config = dict(
    num_hidden_layers=14,
    hidden_size=512,
    n_experts=64,
    experts_per_token=4,
    d_expert=128,
    d_shared_expert=0,
    hidden_act='swiglu',
    moe_layers=[1, 3, 5, 7, 9, 11, 13],
    router_score='sigmoid',
    normalize_top_k=True,
    routed_scale=2.0,
    balance_loss=0.0126,
    balance_bias=False,
    init_std_router=0.0171,
    lr_router=0.000249,
    num_attention_heads=4,
    num_key_value_heads=4,
    head_dim=128,
    vocab_size=46242,
    norm='rmsnorm',
    norm_place='pre',
    norm_eps=1e-05,
    positions='rope',
    rope_theta=3500.0,
    rope_fraction=1.0,
    qk_norm=False,
    attn_scale=0.0884,
    tie_word_embeddings=False,
    parallel_block=False,
    init='uniform',
    init_std_qkv=0.0197,
    init_std_o=0.0,
    init_std_up=0.0197,
    init_std_down=0.0,
    optimizer='adam_variant',
    learning_rate=0.000667,
    lr_mult_up=1.39,
    beta1=0.9,
    lr_head=0.00578,
    max_grad_norm=2.0,
    warmup_steps=348,
    schedule='wsd',
    decay_fraction=0.71,
    decay_shape='pow',
    final_lr_fraction=0.05,
    batch_tokens=[65536, 131072, 262144],
    max_seq_len=512,
    doc_mask=False,
    train_tokens=651400000,
    max_steps=4765,
    dataset='wikipedia_en',
)
Below are experts of layer 3 (counted from 0) of a mixture-of-experts language model. Rows are named router (the router's row for the expert), gate (a neuron's input weights, with its number), up (a neuron's input weights, with its number), down (a neuron's output weights, with its number) and show model dimensions 384-511. Each number is 128 + 32 x the weight over its row's rms, rounded and kept within 0 to 255. Numbers have three digits each.
After each expert's rows: a language model's description of what the expert responds to; "mostly gets" lists some tokens that are sent to it at least half of the time. This comes from a sample of Wikipedia text that the model never trained on.

# expert 38
router:133094105119147113152135132071129123135160128131163096111171136145171173082145073134132106126167176126091141146149077124136191152091128178131100107083149084103166076107090131132074168165159143076131139122124145178143123096176117164131167123189110129173120113140090148145138127170130111123114187147104092100145105071120075179106159119155101117120087203151135150104156174114184185142009
gate0:118117115097129070145125126134163131138159101148108116079193150104119141163127101145079107102157140169116131098118143151120131172171115170178137073154111078145115116115192160120115103113055156114132155115179172180124152088092124089138092125119137145153042152118173147146145160153093093158095086127166115102137122117138126094178128147134084151141072165137143117124140117109198128183135
up0:144102108105079187103083179103109175134067175184126147111119155109117129128134096093086115042182151095148147103142127158079128151148075179192209145169138078123119112113055157111108137133044125157130197112178142196127136102095107117094116067164135097150044139118157129090164140121116139126106120154158112133176144152125088143101120108084095083120154161136140117121143135154097185097141
down0:070146138094061160092110157094110121209102125143107187125129131136145119102119161186103160109135163101118115173158122153124127112114138129153194143170146073118120104114140124089117139128105125130142097180177194104127177147123167160028190150112130127137106109108120099121184132191093118134137124147154092168104139139195058116136163091149148031173135137156110129176118136170107121162148
What it handles: Name-internal syllables
mostly gets: "ara", "ina", "ka", "ana", "io", "ino"

# expert 10
router:114140100066129164176121081131098124129154139180139154136159131120107114161103161154057158088101142081134160104131123145105162155133119142110086150154110130121120137147079123146108122148096123137098117093078142116085153142144161070119144105173089066115154084151120120141165191131148127078107217112142089102139085161145145140122124130167167162189118111153156167134161171153133108150132
gate0:151104085139110157114110106129111071112079193156143134139181110122164132105105085108164168166183110188085112168145141135111162119145144113083134176126161128070114129101137142168140208062060141150130133117117165113201134107127123154173094098154181134130165126114092152063103126084115157098136173124098164106036127126078145156162105080155091133082147101143172145123178095162108147088108
up0:207084041131156147148122087120123105085133177114130129154119087090104089145093129113107092135179120172078146173144114148140168129181165128092181203112131060116148161131121168132144163105107211133136089150154150125152137163148109124154098101164151134143114110095102145131111099096120122090089112127160153078064161152082151120129167104111027148058196110122139189115166127169097132058107
down0:172092117119135157098153075140143093087125182149138132089174119101135111105091204127125113116124183150071126124082160126128140085140111134139106145131128113147143176175133181134132170113077171161136132194173106145123178143085151164157119109141141071103105113132131115106086151102210053157128186113088139132094137159163173086116133131162099156055122132113137182129170135177140110177141
What it handles: Noun-phrase openers
mostly gets: " f", " c", " an", " national", " high", " long"

# expert 31
router:131101114141074124140162140090087122139134128093129127146149168159156092123129123154139131141122170151097103157153120102090060103183090110131073164146150147137185107142160145142115187121138066059110191137132081126150193093142180093123087131059145077172090179134105079178138098115136155057110155158141098098112079088144078134105077133135099094095150155143086136106154133110110080126125
gate0:119122124192170109082089123201136113164157116154107155099108160091108180127153118096100133108134094142120167049114103137186150152056106146124177056081125126111117127172116117145157000139094174170152068137114110104117101165096106094115184126180150154130158065142130184079136094120129120158085027126113125139131124153149143123164180122108127157140093078100156127170173125099127159147074
up0:125127116152104154130142143097084145134135133078153084157181152158152111130219083155184151123122117160100127160147152107118069069179080103140114182187169153173164128129165151108105131091134093100143176117123041133139173086197171103101088164083186118105146142115098091154134132156141121061088165134153107092093075070126109155137139139084077123070133178139076165090128119088111110074153
down0:130104123141168113109103053144156119167094160142111113095126123090118158103123106074150091129134150126054143048105105145153148141092118126114139085126109129106080133152119111165137073185119138192143113154106167108126064255118111128120165108152137157156146082123153180069131157129141116128101112148156124157108121117090133104128160120141135144147140093108151095149157099100150156118118
What it handles: Words carrying comma
mostly gets: "s,", ",", "a,", "e,", "er,", "),"

# expert 52
router:141058132154159087139077155091077158143129093189141152144143183108119116110073093106126146142117157184097096028107136124114199114121150163090129119144100075074157107184046150124119145142120088148079128169096126126151082095142173156124163142104192110149196139153150104160159162062131173165138152152161070079109121141099178109100131182185141122168123095118111170142133119081124144133061
gate0:131113133083082112085108118149127108187125137124103107136113083133093074136133089116104155166164166156116155161099158098105155146142197123137109083184134112120169083162116112059126127130121073194164128117082159126133100167125123145145118144183122162106139095137177126097151147164104130150119153126124143129065148106155160057157119125126154085149146120151129103140168149134152086072157
up0:107069134087208055141128115159128146178155149053168181173126124061139133122112132130119102103123103125079114126117217154073110116174178150150114107133129124101140130099162111098168198119088135104226090132122123135094096113156160157068108173080122123128136184137063069160157133122094105111149183149133126125059138166153098159113158174137174122078132177102116121152075106096158158094127
down0:140099161189148123086198153161133104124110116142120092136150104090171145105156097119110139081151131188146142112148173133090123108125144170137113138144093134055127107085128132089134150145103178155186103185112085155177058148096163112093140069101121126084161154141116095151149184084042143076162122146083090104110097138172154120090079109126118104223155171133116138165143158171118115145121
What it handles: Prepositions, especially of
mostly gets: " de", " Total", " of", " several", " various", " Country:"

# expert 47
router:123116171119180148109140098113223150089123163148123145151131126144154106051097157167124140122098102134119182065136114144127133131160146142165178094087126116109180119130143159164122084118104100139131144091135186135102055130161069134203134119150077155145153123107118117114139149145139096143140108169169134134129115148115114100107165155137130166131113132156123142132140155130113128128128
gate0:112102128140097101124114159156112122147148137130108134119071107068114118138091171139168113173139046120129098158098109106121074128067095206173165118188092122121137125174167141098118148165108104166114170135146153093154117111142075138151129158117122116111213148115113122183102118076135122093143142162108155172168125055128125137157123069082120078109158162130203109179126144132084163113153
up0:165115167077160117096098128186130153101074144058102124104124139114126191126156093133191077115156113133104167119080138139113133117187087133186102158207154075082122167068103109099123120130155116069139126127089128080156119139093129147164169172115150071131105151121102114175125087096093166141148140094157121159121136059064101107138135152132147098197130146106158089162122124106122174097112
down0:092140170101162136163134141104146203118096113108098102123141117149147112127114127106143189176106105113073154120127137130074073121112117130147163088084170099133061157195117146129095161152090159130129145092161122098130145126108056145110128159165139160094142129104151122111081182129168112164137148169132128122143080110175053162142151162115154117082145171094129156158154134162117156110086
What it handles: Capital letters, initials
mostly gets: "D", " N", " S", "S", "A", " C"

# expert 5
router:078172081123066136095121172151054157056164142143168147173132174117100100120113127156097162118156120124129120127158157128111174071132146153096168090126159099130116134202123075111108123106162149114130107123141052167098096116180110115096100151158157143098165152163105075115076125073119126161084098144097180108150082143112185163114141166141121115090118111108188103156162128082154179193078
gate0:219175165144134115154120144141123144105193128139070074089060079159127062092185099097083072098116192134123065175127129100118151039134134105161135095110149141134095060156151148158174092119129149169129095118144081103106135155129156102128101145132142070098139102139119119143132052108098161121140175146114092160130122104156081122155140147126150141087113110093066169140101086133152192166216
up0:146134123105143111145102142118130138086127164128139179124131130228143130122154134174139100090162137112123132157131045095119097130132149129158140141134141166127125130117149082139153119128104133127130123135135097138107149106124163127146109148148114180194099110085140161143100142125164153102098078155102156157121037115092109153095162136185077107136080134103119126091113151118098154102116
down0:088126167148121151109168143149155165173142103130081099169146161090183152111091137120138144104199158141156100167142133089083136075142095195106108102150129081123112138100069129103139069092150116112149096198174196108122187181189108170130149182138128127101107120179103195179132133124153178160165127083127158125100138116146139102126094084122102152084092131156101135086117121138138116148111
What it handles: Articles, digits, nouns
mostly gets: " place", " =", " k", " List", " 1", " K"

# expert 9
router:109145106123134170156077138064106124192175113135120164094102149148153091094124071189104101136139122154111166119115142173090140070154124180096120144105111104123170165176129103157137111093034104081123114100159117134053101116188116143086110147102133125141123108148129096107140166149153110149162121158120187146129126152121122115112144103173109179138085152153151125116123119129157168186090
gate1:145154080109093120065081089143123064182095134120138108106119146108075098152128113117185118145164138144155121126108137129203115114131083112087136124101106119176102140104148078140140131135113168118112140102132110145068110161149063134138178133124082087153148172100110162173109138127128128121171080112104124117158143127115159165070122148140136093121140090122149127125175193121035164130183
up1:168146122112078181125112131176105156151182110187094107135116144104177109112147113077111108145131099122151063116133148043079109162159177182129167152170153083147120145174136188192016064065143141110108170121195109076084111124105165114138153129084087135187154143120115165132134141090125172152125103135216152153154114138129104133127124076105200109120111094147083090113142167118181130122163
down1:142124087113128144120169139140085131162166180148112067142148175096147066090119130109129094139146134108116137172094110109094153102099175142099154151132156129076118181074117096151109147177111204109147120069157118236078129107183146152077110120095125106172132184125150146138141127000129109132160134159165141125142123129121161154108177111159150099086126089103109150091114158076110155141132
What it handles: Definite article after prepositions
mostly gets: " the", "The", " The", " J", " Southern", " \"the"

# expert 14
router:111097129175104073166144087079111092126092092131170146114161167169134103180110181147149145109083144161143090156084100155143144181134148064112110135138142115075153134138088139149122138158122111176111137122120225183110120136126095092144119149103170108121104157108132116085195170121131097107085123096141151150018099124118156132140165145143149156099089156109113137146138151154184118198113
gate0:065112149111163125118150048098116141192143105114116114140115162138168128144154144139101173109152067103120089173093072160154146148141198130147094153089121150139076181122104169149083129110132156137064142166128166198112133113058120129112142103082097181137103179062105099149104084145148139066116107125160083162092134104145080121153146135101148073069147149125097140143097157141148155174141
up0:202150088138093114163103188190112112094120073150131144138179085077118160122092132071111101122134154081104143136184133108082144116119111087129124081149134132109104072104116140121157144149191090090155068075152058096040121086147163146159147127132113138149114051139134112115192168116121107129128156182144190161132158135143138172147140140140165128146132123137202151092108134135076086109087
down0:086086103157142113129131128087127164111125144063112190065124119176105107115147101137092161118119108125177163110110113103107134118151109110085147176183121165081085135090120101125130135088116151126089150129139148073161155092097114216133215130174162143131138081139080111045175128122156159099144136107127153106144150088109118091161115116191141093190120110163132157167158086156071132100182
What it handles: Ordinals and quantifiers
mostly gets: " first", " other", " second", " First", " third", " last"

# expert 26
router:118101109073066186069182136129149159164118191136158174130186116112156142096105128110110114095136095127155135066080191131127172135146154141148130120126098120152066134107147140091085186129145159128136169075138255103149099130143126083188180163154108082166193127156160105136125128167124141157182167163058168098157071124136127127106141092116148144215171042126124116162192114167074148126136
gate0:098143112142126124159132095132136157114075158109123108155140129134113097127146137129120155080171166136115158081059163177122112140089122133082156148158117149148103102136121230128141097116094114167053066114120069123121101144104117143081147121108111171086083102189079139121143138126115124117131110103166097133110115135121146121186143191090151139117094157222091089198131165106120204130126
up0:150137108145134145116121129066110094094099094149095072122097109175081151165182135170172118141100101104129128128153086138182095075075067180123133154056139156158111099104110123187182088125117151142135118097120062096136164129153118090112122132131116094095156138074171193043116153107127117060156141126041170179131131210154181151130147120115166085164114192105091154088091104112179116141144
down0:150177111137167121169121072074095135082163099114140067141137108140140184116148169169146105131147148093092144144036143125163122160157155097142078131167130137126177088167126077155135021128057140118117138103145072154128110110191078117158081113125118117096104118121114198109093168108215101124058135155128113113161126152128144134141126187108096116090145147139096109183148094186131134145096
What it handles: Table and markup symbols
mostly gets: " \"", " (", " (1", " $", " (S", " '"

# expert 41
router:129099173144132155103161154136056103103086083136183104114109072072080128086137155119114125104143119102170152170111155169106092109139162135103098177157096126077193150140091147084089108137166139173115102073114155132045144110135104124101074109168143117136143148150146081088170149119144131116065082128094128178159090117070159187106107176091139147130166069154160129147155075154091105129183
gate0:083165102194148093159120095080158127130142128128145145120155139116186178136160099065166088185103099160111185106142157148137107135119135095128193155099142147119127150114085161080066164106086113143151086088133134108102116127130136188103119116126206075153161138115124116139178171098121095093066088142185148124079139133154111119155132109134150117108100097134098163100144116167170083167098
up0:108153124142103141143153124123133133117164113203145163128111120128102157121072129122132094060171090085155161167120178102177127093117162109164113081032113138146104096152172106122099087148106125097134143157135113108108105108137133128065135127098168189115150128075056128105135117144156123106147108131129088118120192158077145106086158073151160160097166162151143128139091207129158123137114
down0:087165093147163105148143185131186138210150160107142160094119109135093131108113130149172103045160159169112143155157115122093080154150095140150144156136149143131092083101162103119151142106205128103171083080177147128147150186147165170097093106129120078173095137133115110116134037134068084100154168128167147151096148119123121116137074166098157136089137124133111137106096041178094104129115
What it handles: Apostrophes, foreign word pieces
mostly gets: "'", " '", " South", " Best", " t", " City"

# expert 3
router:135138072160187102192129082095120118129115077125062167118189059193152120116152137149083107118148111159127077099110146139138166145155104066142099120133132139138098082060158169132117197127095118194086111106116158106138095153035164154131161129130164115102126169113088145138111095153087149093196182109160132164111131133122128077125107161183124104135148156128076179179073110100117093102188
gate0:140100215113113125171128128128140132105158182093207133130112124085117066166145173161179102154084156170051167132107151105132102055130136107111115131111075097128134165133180161151137090066086086126101136106051109147162136083147141134201077139148143116126127087118109201189185150102146118140112131126127133118167113102091144127142130092129072181116178170102116138158191147125133090129141
up0:142135098079100121149127131162114120187197116137157141148143087100130126113132155124118138091123134170124093137189172149108164126139170170156082062087160141138118073096154178133078114104113115144132102198125154108074162113100136124125102115099135172142105124133129158104114140128155167118128097164103041179106117130122106177122113125139145106082108134113059137092096117141197136116118
down0:160166151156069063107132160143157102131111079075090098225151161201105154141124219094114136127109140190134096070114144134122122146137172110085153034143141069128145142094161105113157088123171188101159173081104096144109096094054132121140142165113080149179122197165146111079138102152119139110161102136149172130127079221107135140120122172147070047118120121141133149081130110059121131122164
What it handles: Common nouns after determiners
mostly gets: " school", " medal", " game", " power", " event", " law"

# expert 33
router:138081088142082177093189108083071170094122124150074092120163089196171105196118096140120152137110140176137106114089104103133113140151088106096130095138092183120122076109132168128122113119094166199100093135150136176145097145102071089085120106201088140136153165138142166128064185180106182113160099105159145120144142061081134121118123068130129115110122101139121171176193104141135142119187
gate0:158123151155159126166164127140130139163137098154161170091080070108106092088164080074158094128100145065181100168096149109164125047129168143177064167108109116151109131153100159101162152105114079100135113110059140101085105115128141124173118164076128067102111083183129143095144135111136133192132171129063082141089089063173116147114106150122128118100202154109094176175126156202209156100127
up0:197160145113113127151155138172099116193146155128134126083080086104128083110141113084127132140130141072159118110088186167095174124124131111126067112134144144141081100129120184205155123109157148109143156161135102094133114157090158134135154127129093129092055135145089165108164124136097121159104143169120060203108101108167148161081160099160137105086151086153087152138112164144187093139124
down0:133088075157109118155156120171081043144149158123115159147163127170122101119080148131125070148174126121116067173182125169135115151128136111100135192197125140164100095130156174083122139135113155141172136165181094056107149154118073134121087164055145107117140127089118150090083131136076109135156105113131106174065124111127134136124162098130145116106111098075108164178120139150073156124146
What it handles: Past participles and event verbs
mostly gets: " won", " made", " W", " out", " served", " took"

# expert 13
router:086105071145159102132156133145159113143189078182117101156088132115114113165113110115098131126191107118162143178133099096096159189120156130154173156136216124139089172150150100170088097115134079140138130176124154161146147169198189115109117116154123112164085089093152182109134124094149148113088104166174168116104148125109144079134156112121168105104120140140166138103076137144192180106074
gate0:122086104156064121152142121188147109100178130135110146145143123128127110154100154100181080188144162178093116079140110110143113105156120118185154131130137102141159175126163113155107132178150114135114170149157111044103079167122130144106056161161122083072179166113110077142129130103117174056166124126134189144146117156120130136097090131138118143088096102117181114110095162136128118147108
up0:153108163168090138128116170091085188117052096190098111048171168151172151095128112125110167100117098146201099161124151076159145150154145099084132156092135149117155145099127064131078152142070119111135076108129154197153109113142121101141169109112139171163176129100103090072132141151131150107146097112119141117124174147133164166098121118127104137114198147136093096105119110101094100125167
down0:086060170138113108116095167170121061121104127136094096158161127132176105171098123154132147091128105103117116140146127125200120121195116157090140073155072100153178093107119170119162138172079129092153109180088174187101107132135110158148182124158153143160109191141102151114132128095090116137087140121091114163155125102122112118131121109103066122116162119097124121132155114161125180127126
What it handles: Name-internal word pieces
mostly gets: "i", "ak", "y", "at", "k", "man"

# expert 6
router:119144123149116085126064085121116158152123148114207129170136113097151183073130164167160109116132130105115103132081157098094072148144133119114157116101127155183156112171122088095150187154117131179176080172087239136122088128152176088171110156088120176176125084126143081136121207116125092075110102148088107147100125150110184175141102096103120096088137123143149134087117177155129104174143
gate0:182108080075133123159142198104069125144150054105118149103138194121085125156170138116102118081149144108168103095131117055180165122128143083138077116157146140121144097132154115156119114075142120089075152119107047177100181142166079103122138102176135116135176184101127168160106065118141137184097131081132172127078102072113079097086172145165196115131124145103118105169142080147081151138150
up0:093132130142127163134127157068137142083147122116119121140122138146160093093076147120085183157150143121124150112168116172081153099169109167090131146168098103121062130159124137175194146133132117082115107068215131084100121122115129192119172137062147105087101182112087097102124156150137165138110120164124090113167100150114136125133100120127170172160160098118135171107123175123148116145154
down0:073125152109122153134088097125190088135138124090167117162132118143110142189105163181171084090107105124107154134086138173103103089046139133144083157132161125147157138172103155131147137155168124163165120122079186162091089056108100114140190110160084134108083135095136082168140164133145103130164111107065114147144142136107183162146086137121186094140079120088150137114166152107189149166108
What it handles: Digits in numbers
mostly gets: " 16", "4", "1", " 15", "7", "6"

# expert 8
router:118131128156168168097139145113120118133131153105127217098108157154088137050125148087155099113100099133124120116110107198128103095137091156069190098119058121062124188124140132113120160090152066126134074116096098143110070134128160160108090167109139115149123067166130097080204113071132128143123109146072136099139100139133135185095073071122136209129162164137189167146083166109107123124151
gate0:160141127140135084139094085065121170107162091196110098136083082150138140130128084137164193125104138169117157133121131082140178143130108169147084214141183115122094096116088117166105085100121170156141120125129163127087132138097076152108122100110139153145129141098109139101122130200123113152116161123177112100117067134086122075102092105116162106119088139128107060139086121163143148157115
up0:130152130195121117132154189102160195134147129160128161082100074164141121131131125109098111150072117141158139103098041115107133112137117168090102187081097141126120158146074093144132115182104095106073143120141117099139109152155131102120071121103098136112141052148114117099162140142168128136121153120143103116164080115095188098140126078155122141114180136136160151193144160147129131113105
down0:117129139141161088104128119092122135073091143125140097121139145142124122152099164094169116137113155179095098129084067053128146087139163115143121108092158142098103168113129148158099143085117147166152050173057196167063119168149182150139080109149139144152164130116155147121088132126153087145114105130141122110121070174158135066117150120148029078159107090152104130102167108145100150153150
What it handles: Determiners and auxiliaries
mostly gets: " his", "'s", " had", " its", " their", " has"

# expert 53
router:124147164129170147173137098103151141102112123120116204107185126122126121116170180161143113168142160115148097135148192161168184215097113134078109167104173193099120113088129138177126255120101129140105128098145129131095106136052130145108164076151079129113160135170094121186188115132090151086185161118136131120122158139146113160121076112131149143139130171125095120147160139090126112203147
gate0:133137196081100202149164150206157139152135119050099125133160140131110118119150180146077125120097086119132147157189140100159142135118144187137098071141140125130134154115121154160086138065055102111133152039128148128085104112113130135165165107103126123095168117079096174162167156138151106108096186119166101119184104123082116161191115166128139109076106142136077131130190168092101120179136
up0:118129148106106167111102123186173167108100169082124133114107108142143129126128171097097159117137157185116099139090110092159117075111110184109121131102170128118187091098149069150115127135101095085183139075129134107133065079085106144118138131089066090107086131125157131207157138135096129166161182129122121130184103110067115081156136107079135107129157158084134123091166160118112121146140
down0:060118153150160142151092160153141070187132111088122102141133071118120129167229182122099126163162151128127093109098100150197078089124131183098146110098096130211185143199151084175094142110097099130174168132125049119144089084161122061071124146158118146065098136162119116138141093095175160110126148111089103183160122101159133102114133180118171136098158181160092148105199138110119112150180
What it handles: Common adjectives, modifiers
mostly gets: " new", " Total", " early", " local", " city", " state"

# expert 34
router:132161129115172127182149112155125168087108149091192175081170110089132204126115128210069153145123109098139150178129159133128194186176164166078090127149134174140155161083148119179129203153148126113128137143157107096115125122119187115071175148121119148127138089064085127176181224113120166103131176138132105098091161146148155119101138036159153141139124165145168162173141140140100138126126
gate0:150133122115113121088146070152170168069067213117069110182067092125164104065098074080152119129154131135114146155120105073124123150130105105085151150089145139114084149132145129091205161118123168118140136049114129117102092118151124160141096155079098144108096101102089172142118119092123102127183199138161128104121149177183121050095143137141058174119125136126164170169169100204128108113094
up0:123127184078129138175122137179125072184142132157178131094177193140087170177152164157108104144135056112166126189193162149123110152185144168222093087108092115126151145136094135138072129127118099186116171149126118101177181135131123088072122120163098134159079119148199094117133142181140161083092086124130092178113192067127156193120073141043194053113156104140112122083143145075173146178218
down0:087109090097153122105114164086112077191170177186063126118156084209183136148198120096121105136161085103141178121118150120098143130159115154122108111119128104106090086179123165095153084106142103186119086109091193144127115123070111118089101086186127098156125163124135182127125095116077137133186136157097121103082079160143157046132156134090057100064157156125108148103118121116123151076132
What it handles: Adjective and suffix pieces
mostly gets: " American", " British", " French", " German", " Indian", " political"

# expert 58
router:125080070161166118134174115158124079127154157143124091110132163132126188180139145108106140082130143144103150112081100133078103195120089082121124183153119149093130125135147145150163061142082137201058164133096171104145147155156078098188124080179137131157121117124100173145154129144129121108104173146127119108100130145127101126107133133146099156126144140145089134201161154142068128165147
gate0:151072143131165128061098073126130160122112078042120128155147107134128106161097086141145133118126149077136130103132128098128123142141114094106206109088114137166170114136102110109169122125110104150148139137064156115108120121129159163112141198167139169147115071077106103130107131165143182073155091182162139111109143156115117125051090122123184156110145190172115146107157183173097152162145
up0:162097140142090131153128159125101134107121142184165165136154154109141170123114111107096121131122116206175090128116048096095141139075125105162044162159127150105111164134122135113130105119149174174109147109178135135191128151135100102161119099140110068171116149190163111100136107070116076192133090134091088155085109088178147113152114119171146131100101077120107166149110088073176076118094
down0:145134140131060096103129147120148142139160123113103098138088099077145134133116153132129097073138124102157119109106114143143133124169136081111102147128096086069145079094178099103127197091132154165141147174144119149146123159126143080140104112086066088157108107110178118128094124176122138097133108144087096159116110090172095128131173196139191162102075135119080143137122120130098200078127
What it handles: Capitalized name beginnings
mostly gets: " She", " Z", " Mar", " Y", " O", " San"

# expert 63
router:116106146124096130130132145141159121096151130115102146122114115146145083146107123152124149136127180175150114097150117107105125118190140172104098150179101110076162140113141091140158186174110150108147138066165184152062094143089075092184144082193147122129110183127139153145133114154101166181155145108070176075152176158100143094147131126183096114172152114109086129165059122118158084118128
gate0:171125128167151135164123125109107194147107104135140076088141144161137148147123153114107068157106139152167188112067158189150132168146124084086116164141112180174121144126118132136108103134134105091085117052131099126113139151082158159153117116119127132099121089090179137108107114128115080103129140141178156075108186117175135079180156129127140130128171141122134164179122084151076094162201
up0:142135183110132105166172151110132080127111108091131088181135048118100117106149125097111184043095117134125124140192105058119138102196142133122146132137140078095098115109141098147124132150149112123115085058163127131097180143165148145110196086132160098187130090070107127169083141056119099153135173114109126126127127115132090096125105095142165163127119144119119108032177118106101158079129
down0:137060149137146130127181079163094129150153173066170082137086118045139118093172096153145121151148097157143114069119112130160126096123180115103084160096162120160175176115107142128102166107135044147190095147156150132129129128157166115100021167117122117152109131082101116093164142101097150148128094159198135139140165176135126152078138101082167154112125134126134086181159143132149141124138
What it handles: Causative and action verbs
mostly gets: " took", " made", " set", " make", " can", " take"

# expert 22
router:150169112137117106150148091165141103143121112135136145132142172123153168095113114150120108079134095152141118131181141182071096173120168162183110072118171159099086116128141188134114199091110131178083150113097144119111143114097091108132146104129153138091127157154084221119148090125114101099136148151118140132130100095203075161088102168115109122135108173199154142165115145122147170152122
gate0:085143137135139143125157173118130154135154112078108150079147093106104159092108153136086120129144123115167097092117165146127160152147097103109124135147082138123114140111133110126113128183164146075103201113131169101105119143052084129157161126097096134122187164152127104111119129151123109124118067101158163136113141205146107177179138148162147139126114112124094106082143144120083104123108
up0:133151124177136190104141172090161125133110122099088098123121132091093131107145143137104138102136065083159113096133069132138135174101157079130118079136108166183181101140104095149133129100161183099147097100136088112137110152105097142119111129079123138135120178150121141109149127146124111091086099130097123111136153208103076157137129126125124167116137132097117103118113113069123148124148
down0:115119107153181105112157111178143117112132122042161197116132096053124116122191128169127112157113082135124123049124101158104079119152156153143146094224201166115155106155144142119093141127116117088166148081138129163082084137129063157105158127122133180134120147153136105080164099137092061079119187111102167197211119079127180145125140165163098108185144120098149146091138140202091094104155
What it handles: Copulas and institution nouns
mostly gets: " is", " are", " were", " University", " Cup", " League"

# expert 21
router:145121118095137133140179148072177154117098204133120131119148161178151098143134115101136129139143112127072141150147115116146113070130084140135122172126079112065124126065162073144110116132092170136103079125110191118153101148174108119124183157178149115154075092142123164103155117153125162087138094149121072137130128117106042157101172109174160113143151163101072176183108179135113172054076
gate0:139129144100094120131152113132132163164127161138124140159091088127126054039130125130129101082081084093117147168152091139177148115084091160174164135073093107121122099098079106178120142088081141104181125110166136156165121103125145132133132090079126170138171133138100116148125131121117068157126165131127079122176165142136127132169140124150093149121185126130104146064105108117169138097125
up0:134037140111176122120179136178124095179114152119127156151096123087109142098089152112153111130105111141125192160145149125102112158113116165205112117113146121063114124155157092095110163112115067121160178105119118111196105129108066155193087142134178086150146107130102162126132081133123082155110156129108125127133099097144112140155139113136140185143172135074203170111094165127083138107104
down0:227152085125146085116079177084129126100091169160133140143154113119117080191124095157131118118117139089141105182130141127122157055165111114096069164125087151127067119148145071135127111121136128143206114119225042124158090109133110141179087151135097051064144051175115153166115095142163133119091136102150108138165158080166124105157115072130133197138135142126108052211152174096132149106163
What it handles: Given names, list entries
mostly gets: " John", " James", " David", " William", " George", " Michael"

# expert 32
router:116134114116155146176129100145163100187128122143143179089147120147131195090123129167107120108116155141156160147130123137164166188129194077130107154108118179136118169123135119162119252119105113153076196109135150125103097154084120155123162114104104095119187082120109142163153134143129099135160213135143122176100139165173108146077126158153138145130165177137111172157121175148134130148153
gate0:141069127141096157109141107148084082144092151118139237177118103103084143187077137152137111120125171138082190131119131197078146147140117092105150165076187132124156164085210135104172189184167084107168072173108152103154168099085150149159173105162190102137089137090142098098115112098135172136133101130084151114092155150134145145155113118154158061115138092103224121134167086110106103121091
up0:170120118168138127094062114131109117136120198137127189120112123097120190129074147154158146159131135139128196058097077117077131168106168122152160199143140151115128117139166126049133180149111061103163107101094162167143103072158075126073146103151164122120108148087139113109138065131154123140135105150113185171047167154116111126133090122179141101142144137103137159097076166131136125189062
down0:193163058138110114120165186181149119129152157149097140107100130094130142061110118190159136110116094123122100115157177139097124158171098106153151159082114129160089093160132155125075095161126154165135133150108190140169153118135158123141080106163188051157090142127125138163156131128101178168177143127077092159195131160138142163105117173090093144108152134157132154116096112116134154120139
What it handles: Nationality and field adjectives
mostly gets: " National", " British", " U.S.", " World", " film", " American"